Experts of a small language model.
Size: 10 layers, width 192, vocabulary 2048.
Experts: 192 experts in each of 10 layers, 96 GELU neurons an expert, a softmax router.
Below are experts of layer 5 (counted from 0) of a mixture-of-experts language model. Rows are named up (a neuron's input weights, with its number) and show model dimensions 0-191. Each number is 128 + 24 x the weight over its row's rms, rounded and kept within 0 to 255. Numbers have three digits each.
Before each expert's rows: a language model's description of what the expert responds to; "gets" lists some tokens that make up at least twice as much of what it gets as of all text. This comes from a sample of Wikipedia text that the model never trained on. Tokens count by the router's weight.

# expert 4
What it handles: Opening quotation marks, parentheses, apostrophes and dashes before quoted titles, names or abbreviations, e.g. "from, (MMDA, date's.
gets: " (", " \"", "'", "—", "“", " un"
up0:151169178136155106131138115119151115119126143120103192162124084156134126084132146084101143109126169132109097110140159130157148126111138173147154140120134181162128130127105139139150087100130152122133111109079135092158150138149132126130114138155134115181093134119118086112086146133105127126146111121100131150121098105147156089103184134122156130135125101140131130189106086094136075119118115158120101140119146124117149157158088154081108153148138195147116109142098131116142148154165134134127105147147108121122126143126183139151154120158137103135131098098134123128094103128129098131
up1:134110153151146140150145115160144111083135127134110133076138135135155119155159130174095066148117157145106114112116118131095125131117143091153123146166124081063143132157098118127101119132151086103132140141178144164135120124123128137104138112094138159158138102155102149129102124136127103131141163142109127139157170158142127134083114110153165116127140143112121107094148154098120129135121113126119111151109140108123132081058159154103077138150119082134142148144130112184164145109144079125097105094130085122171163188129102122137126130120109135088135146131120129174111114123132130153

# expert 20
What it handles: Line-initial dashes in infobox lists and pipe cells in tables, plus semicolons, closing parentheses and "and" between items.
gets: "-", "|", " |", ":", ";", ")"
up1:113160105113109164103140098145103115105110158131118131111131121109097102165137126142092127146154117139115128147140115130132154147103130104150086132137099130171161131112148118116131115127137133096137144071087132107122163143106179143131134092189081133096129099093142121156152095134120140100115157138173113115102151119150176122110168101192110126134143123148135096124132120109207108142106125101114112139131068187132130125133120127140168099151114129158098111127177108134131143162102151129154121097104178094161122148106111135131118115105146096118137121175124101122148146120095120150
up2:117173064118104153120139150141108127133163117136097104157159125116153162184168127113122147136077142102121130107125118157151141171145133121146158119095106122137103132155137151113135106175100134160101111159080132118133138172112093141120190117111173123113111094134141131087176143126168110122108140081142108110140134130132105150086174127131137141107156112127111084110137135149115116114157110116170113164120165157126131091115136127177106155095102107153085123126143124137100113118124131144168134105093104116156140083171121102115123121159150110122136126135166116131116124105176140148

# expert 5
What it handles: Word-initial capital letter pieces starting proper names, especially P, B, G, as in Public, Pressler, Prendergast, Wicked.
gets: " P", " B", " G", " p", " S", "P"
up1:094097122172102130114097110115116117139146163146152174117127095141098141135150125092120113153080139115154135085125092135150125111147115144187119109112121120159118123151162103189089095082146094155142119170078146105092106114125123106163079131103139145137113114111115122148121115104155137112120149107118155122137111114148122152139107133106154155125166122136116121132091156154138117101112137102161142147124128080128096149145137104107143116174135159154131135102129164130098126100129115131146117176109145109170141158195085116141144122099177128146110136104089143121136167100094133096
up2:135147118139094140165107151111139132143114109121116148141128073128129103155090210112144120168108177141115116152171111159123156142141109138130165082140105095132116115118116112130133115147156197109141106105094134145138160149158139114134140172156114102146073130119168082107144104166174097115147140122128139100122090142120168126078150141113107152138142106120126104130112130119106075072142117120091133132119098138148121109149141154133132097111129109105121103117121125143063149117121138134125183119144154124087131145165096122138137145165128144103132124119107105136140137092107093129

# expert 38
What it handles: Degree, prime and apostrophe symbols after numbers in coordinates and football goal minutes, plus invisible characters, periods and opening parentheses.
gets: "'", " (", ".", "°", "′", " "
up2:148128166044192100161129094174137139148123139156111120137101094117132123110104167128082135125125131091154110122138100116128114113119140132130134179165137112132147110086115153095143147078211135066136118153134144143115082125132143156151142149143123142126117137115109134127174168175087124102124134120179131087123107096155132126146154115146147127089139138130145132107135147154111153074139128141155131120151157112132121138154125119109086136080127145118164123127139114093142118139135154123109113090109148139152133122131111103115121159092142106123143118127148074135118118109097151119
up3:136172136121163151099114174147130085102138114146119144152146070122111132148117162159099129154126126125159148146114106118171123123112144171145110134129117157135143122101141151101114118151141130138138150102060143126111134152096146136120136146145147106091114136078141155104108184099136128127129122146130144123149119124109178150135162116081140117121157137099113103136092141142160154154095104096142120112065140142150161119137100155127063165134161091133142125114102160148136117143124161132122112160098109107121108140144130133155152146101091151138072118124134163183077105123103100150

# expert 2
What it handles: Short vowel and consonant fragments inside foreign or unusual words and names, such as d-u Soleil, le-u, Giro-u-x, Cy-n-thia.
gets: "u", "n", "en", "au", "ro", "a"
up2:151162135099126156149147106135137099137100133137143126121131126122149070161146164100150099132127122130137155099124120158149119140134140078117151184109117107116123128143129106117111121125149173132137145155180102121099156107114087143163082131131073124135153064127144125119081139176143148121148170124129150107086110152114105124123129119168088118112141127073137158098124151165146089112156113115138091147149130127190120120118128107137124142122148094143126152145128117156125131125114122127133122063125101089135097176082094145146164126094127142144119150133158159144171092099126142137
up3:124115100162148113108116103124110139121132139122112119151057131142093139112097155126187129154125113107143128103146128112180140115115126146127114112106127191181137156091102136120116155133128105150170112155088133108111160137138148074155119111147113117166117106094138130101164135134135160131142176131115142139086133134138100140119120098117111109180123080107132122167148156129152108155113131144138140171128126161120125093118101062137134102119168128098128153131116103108144107137083190133064098126137145129131134100153138148142120104139135115182145108170099141117148111106145125118

# expert 11
What it handles: Middle or ending pieces of common words, especially ant in guarantee and anticoagulant, plus ing, ation, ence, structure.
gets: "ant", "ing", ";", "ation", "ent", "ate"
up2:116108145100093175133108140128153173123146134116124155145149095128080105093142125131174107110142154120097134151141126138118127121175114168176148144128091124088159121124200139098087119131139157147141110131152142128121165115096107106135149112125127099139160112102133151135100102163111164095122145143089166157128101134125109125136093080137150150141119118139142116103115176102128157111125127170132127151106106147112161147156126123129160146099094140102138135126125095052098120159179112112149133108133121147092149180114084136103136145134102125108079153104155147113146128106112134123
up3:184086102138131104178130138173123118136093121128143140126143148123141122156130126081141105143139137169101132124117155134139117131139117143115140120146170108172103143115135173125136093150114115124128113104083105143113137131114121175131098157146088122160131109073135091136170135124143116153111105133108097120121122143136136150105143139138151120117109124125107120116156118182091074111141104086150131124146087151165124081198152123080166090141163170142146105128104147140129126121117121142121088160130154095184115130101132168129129125164119148160093093134163145115131128096112086116

# expert 39
What it handles: First piece of a surname after a given name or initial, as in Sh-ell, Do-yle, Mc-Kennie, Ra-zzi.
gets: " Sh", "la", " S", " Do", " J", " G"
up0:121134126110148138118136128154143095127128112104132129181157094054133119095120167145134129131141137121128100140114133118097115139136125131160137114092124147151103140092135141152122132093148120152134104086088133083158112134085110180086187135132144131146115145136128113086122161134151123167097122151124138152096109149143142139153153120181166120143133142177148126128120113170159092141163129113105079127149154120110134179111102132126136105133111134132133094153068123103050156139134155136117140093103153101092084110143114121130160122148092147120111117127149088155126131155156119132
up1:098134111076119093132155114139133198104152131106098134101122134113146121138163099145160134132083134138127207115151114132137116136098127115181116113107159116163122123113121111159151107087136151121136098109114137153129118113140104094149170121128142125132113110071132128127130081174174126164143132138106144118112172164148139136080132139139096133130115137138107113104125155100115126103117162125099135115111121116153105177090118075154116138171099140145124141097156101160128178136135111174094147116140149123122096154102113147109153121143135184159135120140126087124163129100128162116

# expert 56
What it handles: Line breaks ending infobox fields or list items, like after "Preceded by: Name" before "Succeeded by" or "Head coach".
gets: "\n", " by", "==", " State", " County", " Order"
up0:103147113152104154133126121129132148122136150139155068176125117127140105147131119117128155125109120121125156109172130168162094143156160173107089137091115130138112136123141115112107112112095107148174121097112151105116108184123136137146160082096116133122166048117120151093126129101136115104097134128097114142129123127150112165161152144122097090105188123111144080151172129112140119137143179135114139184129118141153171091122102090121178095097105133155092144097166141123100114115158133126141165112135105113179140136100125112130159156123127107127124147129107143123138140118113121111
up1:147124140119145137100166132135145087120134110135169121154130136110094125122146134126135136128115123138145108137123115109107105127132122166110137129150120136139113126136138117150141116142083159136158155104104135141107154108116161136115085144191136111122116110091168147135199143130112129177114132076107130127106131123115114124106131199119137148119170128134156113096116106120099052127138121171152082097128128107137144140090120151095153116071171099135094115110126104140136109150131135186147133094122104185118148132118133134125142145107135126118126115135150128083097175123043119166

# expert 6
What it handles: Verb stems and verb-start pieces, often after "to", such as make, provide, re(veal), ra(ise), discrimin(ate), before endings like -s or -ed.
gets: " re", "ve", " make", "ate", "te", " con"
up0:096103131138156129136163105134153110114128131148114140082111116136129101125150155098145120132127144101183124101124112131085133146110120129092127146146070105132125160094163151118141119101120126123121124128151130140119173103135124050129103129131114150153161159130159126122132170104108106130139174158127133116155079133172125134106134110131174137118143118129106164127100119101106112182098138160144122149170140081144108125132119121099108140177097117101099133112121137138146097137088121144132146162115143112118225145121160169094148136141127120081076115105136135134133124083111118146
up1:102255120111120118113134144123136174147083113126140129146132108113155102136166107114098099132148101141114125149143107130160160092145115107168135174126128121169141145104142156115118118104114133133150108115153123130135115141119139131102143120126133117095135165135141128142138132101144158114133141127116163101169151157087116160161118094134164092126082069156131137132080120148143103118096125097119114081116137133137120134110110110120142121114091113139126149131158139113134133102156140145144158134121122137131126100120108138148125090167143091148125141156109092110131104129133122121

# expert 29
What it handles: The c in succeeded after su, plus prefixes re, de, dis, con, table pipes and dashes in succession boxes and lists.
gets: " re", "c", " |", "s", " de", "|"
up0:088109096128127157132125100133126177141122121079137132128096155132161126132123189158121102145128139161158133115163105114095112154107136117142104100159110129151125160128131120094128109143111129105152131128165157117122214112108125136151120136157128127134145134126181135106134152159135151117146142133130144109141135130146152169128104129153154144144107108109100091104109087146146136126078109078120102127171125184148135128125111085153132109115178090103145101207125116127126117131142150132139160085111134124148156101154114084081113114116117101109134152121154129068137109139128090119
up1:097127117119130127151195126195173164132144164107110119121145112152155117126134124126135123139112132141118139117104129119088131084098145098124140112161098189121097114111128123149132104114134117077132109133150108122122130145139110185106147131181145098139132160149117113124142155153130124169104054126150131131095138121062148111097090109148140081117114104153086165137113162128150098160107101144161105126103153118116121102119138163126133125109140161148139155145113122156153184124138132164098125153110147120110140071122094132129136123175095107107126111145133130130157115112159146111

# expert 32
What it handles: Inner word pieces, mostly "um" and "tor", as in n-um-erals, S-um-mary, snows-tor-m, His-tor-ic; also closing quotes.
gets: "um", "tor", "\"", "im", "or", "om"
up0:101101153116147164138140147159130144109139113117142140091142126135132128109105183162137121125083082143118109126122157092123140131116131153161100104118114102099074125127108148146093146141132097163128126088132125120136118116117103151132129101131118111124097101088119140082124130165110141164105098166108094150104131081190151158110122106168102143157110130135129129127140100151096153166109133121158127149155129099165176132141142158128159092102110120162127141154120115142144108142140140128124128166104140103130097114139133084123132066151109097164109098113132164151131192072096115090
up1:135184147135111142138149165155106175133128164130155105107130100114137127138101089141108109107146134113125092103124114109091118131120101117131108132141062145112120126177132162084125162097137130135158124130119137141115180140129118141118123133152123098140104170147112127161165091145063151128102090108143094142213130104173114153113128125157135131153094125114115116141134136115158084129155103132155116099121145142107131107102120126113140097118105172129065116124133122170113171140117143167146159124129124172126140092137128153126128120175112128119152145092142154148150119113159088158

# expert 16
What it handles: Letters, digits and pipes inside model codes, abbreviations and table cells of motorsport and sports results, e.g. RT33, NTE, Pan-STARRS.
gets: ")", "E", " |", "C", "R", ";"
up2:140150089119164121148132128068130162144116093110148136128139113144143123170142118153134126123164145135128111160110068107124115134088128112137139162115108152105164121114126124120146116124122166134116142108159157164132133159154106129090161131122110155097114122150133140155106133114128186173159120119110153102127130173109132125129109124142160100118169090109149150118116125135093132120124127074102140127127129178113079143132165108140116150116084134102101120150123140141166152093110137111098136113115146133126110170164130077088095105105109119136119180152108079226135121133115134121
up3:097144134146121143130156117145150131180140146124149127083124153149135090136159131108107110082138129121110133102115127094166142120136128179094155088147138128113141166108119159103080107154110114185157131114145102134159135119114146119129148134183106115134096138124138111108130125102140090108122096139117140143124131133132090110087187114122152122117099106113103153179136137132131121116100107176127106134108106112135142107156119098166117169115100146163129164129132101074110046138136151124151125143138136121163129112084129107118097125138093138092119155103158130148153205152133124135

# expert 22
What it handles: Raw byte pieces of emoji, cuneiform, Japanese and math symbols, plus table pipes and digits in technical listings, e.g. ☉, ■.
gets: "|", "1", "2", "}", ",", " 1"
up0:101138161159142094073116124181119117156099152164104132148137152148116150133132119073152087150126123135134114139143150141098156130104129124138092157145119119191152117151110119101106131129139144154135127166133118137126135101096145093109140123113130141077146119155109154107140120134138073144103078148125107101120143116092160107152121121147136143130122102115165116137103125145123116114107143145079128152109120127069134141175138140169114114170096173094209109118143113136136123110119110173151117095096146155109131106130145109142141108080136124141114172141120153159144104077160136125
up1:134152169116135079082142178106112088149138117152127098095113106112128144133119108103114089077147167118169137145142132119103087122145107116120130107135104112141134133133091123157122155115125093153095108119110150154113098111146140111109119144128124114185092130116151149138093117132131106131137089153118099102110072122128103156106130108114148096165129140116142114178126112121131158188105137135130204138130130142116155183131123150138085124132123080173140119155134117137148113119157152112161099130114110105100122107149122146186162150176132136134135130187117147118107105143131123166

# expert 44
What it handles: Capital letters or words right after a number, such as C in "1000 CE", A in "550 A.D.", U in "UTC", people after census counts.
gets: " C", " U", ".", " G", " A", " S"
up2:122134210143189123088132096110136094145152121126134119143093145136106135143109124141157093109126132105115143080095145151125130106210117138124077146138135117124186111112126125134143131125123127119139118129139113088110096175103142093120151125134142117127110124099103146117117099146124148144112098141169172115099138118092171120121149127097128115064123115142120099131141163131188127178153173165106156103122132129102115127159092151112138107115112146126103127179116121116123144136146107145117124126131146107143155095175139137167141141125131148116149083146126103090130150136136147078
up3:156107117135177111124140107092140190172127115139133143078123088112150153183129124146072111108120186144104093179115132117094139111124161177134100149169130158136130127139110127118133076138142122102117122155124136105115131131173099150135127130169126103129124119101149149113159150118136131146165136107126152128143118111144117088109117151132139075078144097096120129113087146107149123145118122146122134149149168138099109130130172141151087104132092106110108136145108173113128106133137120144142121146057119132133128102144154106140155109132087107130124122152117148126123205133099130100

# expert 19
What it handles: Word endings and numbers in technical specifications of ships, vehicles, minerals and goods, e.g. go-od, continuous-ly, 1000 lb.
gets: "od", "B", "ing", " car", ")", "00"
up2:119162124115161105107079090162106111120082131120156133124145128145115134116152138151150098115101130143100104119111106115150153126198112137111139134138173142186135173187110132143160092178109153129138124147102117117123084117170127162147150147121140075136120119069147111093133090145138105118097107091178149134141164113104138122127074130128104113120154087130125101130102146140133120159136104107118113148159138130107139146119085094121142155084111135153132146144113127125125077112093132165119096107131140123120131156166116149112134137117148146085156131130141136100190133110140141111
up3:085119109095100140116133121109131106143142129114145135156118099099150134147149100117150109146146163141087111142143133101110143137093160123166134109148108144143138145116165121123152150181097164148117122119112100186125168116089131058142143120144114133095174150107149132110148116129106121117110116153161100110150116123143118157128127144115127117154098124213113139101114106139129111100138191129136079149104128081101107135105089144109116151159097114155164149114138142166132088066125147098150129115118130142126113120128156091114119155150153180100150146143121117155152139175124124123

# expert 13
What it handles: Single capital letters starting a name or abbreviation, especially B in Billboard chart tables, also MLB, FRS, after pipes or parentheses.
gets: " B", " G", " S", " K", " P", " C"
up1:123148122133165157153159115126095100102107122142126117132117092145200109132126180077105105129138124111148105092111167113151101095104171144154057185145123162142123141156116110130098152105157117131139156139123119115123162122159139159175132130093124086105157107138127140110120156112141120151172119120118128111100083102128084133139137145139111114130084108153080154122116147161116093119106133141142100110136123138126128132096109138093140076119136121153145104179090113160134159135142124162128152120139140097172133157118079150151123157103131129104107107120127150112142165117113162132
up2:076137099078189117171103130147140106180123136133121152142113067110140098146125076130110128168137191118111112088111142119131151148142117126116108146101126127119109101149133162172137120095109134143141099109113123142168111162135160093134131078090147121068102121134119080148111169118126105151138138093149138085139143128129136150113141131146139103118099124129104128159155122122119115144116122148148098129105077150141150103114140177144093133156130133151117193143121152118125146126140123131116147164113154117100140114133086161115186130116133140106115136108114117131193140122132125116

# expert 58
What it handles: Line breaks, pipes, headings, years in parentheses and punctuation in discographies, filmographies, award tables and citations, e.g. (2003), ====.
gets: "\n", " in", " (", "|", ",", "-"
up0:255133136161106107114163127144060176151138117106139089122149141148132182101146119141138131116128171136117129117097155158130110092111131154160119105135166165178153144154124155108111173110126119107112084135091145125129119152125108129139126122132071127125139115140142130137154150126111119117121097109152132139154142119118092087133090120144119147132095108115117151141091140098132103114136125139110127149114116143132137130143130093078162146117106140117157107127134100100148134126082127115092154101137091113127153139126151129129162108148119165127138124156171171147120125116133107114
up1:144120119140113136137165173129103140122141136130150117137134144111117160133182149169162107119165122147104148120154122098082111091120116132181137069107181116169150132144128141097124162138087122147097125131117121099120135140131115115091164127123145097144131099119102131140120107099105141121063188132143144119124114092100115128124089104141173118128151139112102130133125157132106134144092159112106124162126145130139106128163165108134124164151113132111139093149101126160134108104107142131101136087097126144171136137158124107120117129113124182133094165130188170145104187170138130091

# expert 60
What it handles: Line breaks ending items in structured lists, infoboxes and tables, such as taxonomy lines (Kingdom: Fungi) and table rows, plus == headings.
gets: "\n", "-", "==", "===", " Location", " Class"
up0:061097148135119124147137124135141132144158120120106157105086122133186106099095145142149137139165173116126063150154164095151148135131137106163123104084138160095138125156127107128128129119129115151114156144088123136104129189114099155112150138146105120151145115117139140162113172130121123149096099123157106128144070113128147090156109107136147165115128119126091123101155112115142139111125074129127130100115122136170139137130155166129094096095147112146090141114139150144112147121105119128096160146126128145167110130158124154100162126124142175140131173116157056149148141140114113085
up1:124214107125102119087138109157102118128090123118167114125113094127090139129152137114182039143124155134167140105124155106131151164141127134151169145122107122103131136094152131135134120117121095122146146139135120161109171139119132095117127138163118116125126126131155134148131112115107152150119087140159147155127121152145135130136181118104123210130142113113149130110109138146149130123156140118136176165114129122122136111170115119164138113123124122146147113106158123119146139094098075106111097127122117111144095115126134131146125078091104115149130137160096095169077124140185120085

# expert 57
What it handles: Middle pieces of common words in infobox and taxonomy text, like the second n in annual, ip in municipality, mar in primary.
gets: "n", "ug", "r", "ip", " An", " wh"
up2:150141121160095143140077153140079112137148134136136115124148108113119082154112144166139118152128105127100088123124121121111113138129141174158133117128138113086129117150152145133144110143109151141130150097132132143113151136093090150107125128135097128118113136148126121109134090132106085117163114162093154135125138144139111111136132158118194142139147094148146081165127146147143128103177114152111126139128055085124139117085134194149079130078133099078161106165101148171107126157172111100130180147115119116138142136140119113103157132157103092155148143085145136165117128144119142121
up3:125132118160134111123140157119154096137043150131115126153132138098143108115103121134101113114134109134124125116145140117120100161181094106135159120099195139099102157148131155153124138125130118119152155100127127167133115142108130083117116121140086119134115124125115153136087126117086130124128121117249124157189139143108121119138148108098123115147127110172129114110168137117168119118135110142126179105119102103171106128164136111126113134112120114140151129182093163133090135139085113110111135140150148127128150101140176135151129162157116123110120093106139116151131149091126152122

# expert 10
What it handles: Single capital-letter word starts, especially W, Z, N, K, B, Ch, in names and titles, e.g. Zeppelin, Zeus, Wall Street, Women.
gets: " W", " Z", " N", "W", " S", " K"
up0:188152108132161143130119089129148133124125157129104108134133160172098148106116107157115107113144121117129124130132110156084188101152183101118139080121145139113113135116102141162160136097128122120130115120153127102201111162095100166159131147118155139127176126123129092101117132108136041145161088148105120106110147144090124127143095153121151162152101099110145118185180133144117139104126147161157124120097133107142103141126123129110098095097128116157117138139094164139132149156126165111140120148112148132085143154115147130123132181131135111124127115157111133094132093111137116132
up1:133154148112106145115173139147099137111115143101108117099105138125144097129098108169107145157134125113108100138116090087128127104107135142121147156136159117150111130178106125095127137116141157129090130136118146173116117117132134098083114147136147138095132166155131147146122142128116133187088091105105121124162124157122090143113168144082077155122108135178124142105087126128109132104177149113173158137071098165102101091144100131166129155116106115132134142161094120110131155142090189166099129155127144141133109107106134100145118112130108135153082106142148125130117114139192133148

# expert 7
What it handles: The piece do/Do opening words like domain, doubles, dominant, Doha, doesn't, plus verbs do, make, provide.
gets: " do", " Do", "ri", "do", "ro", " co"
up0:143087103122123153107145105140140093116141136151129107169152184161135114099096151144113121155116142166129145133177106157087137146094131159098124116148116076136129134110101102170188127160147064136147131143172104150148105111102100118150072139106125126138126122105150113141108157167142068144098134089106112126115136137141124127105139133135132135125100145135131109141129129097136137122180146129124073108149123113106129165110123115135119141096121138132122134110080122128120112071120143075131169127111142102163108134136134120060141152126152070082120119132146098113159110129134125139
up1:111137111151118068149109160177115122132118135108121129175130110131140121117130126125114113099109129155119128156100140130117089111136103115131136102117126154154200120167139092149133096149119141126128114148143100091114127106106116117137147121099149153137113135119086107108184101136111114132146125141186126138071151152141162144176130115104111094116095146116128127148124116087109174079190139124139122163107162106088096148159141118135134164112151117146145113134143140173117155142127159097157114117102135147164139110158145081131066127145116114118149117102111155171096133142115118072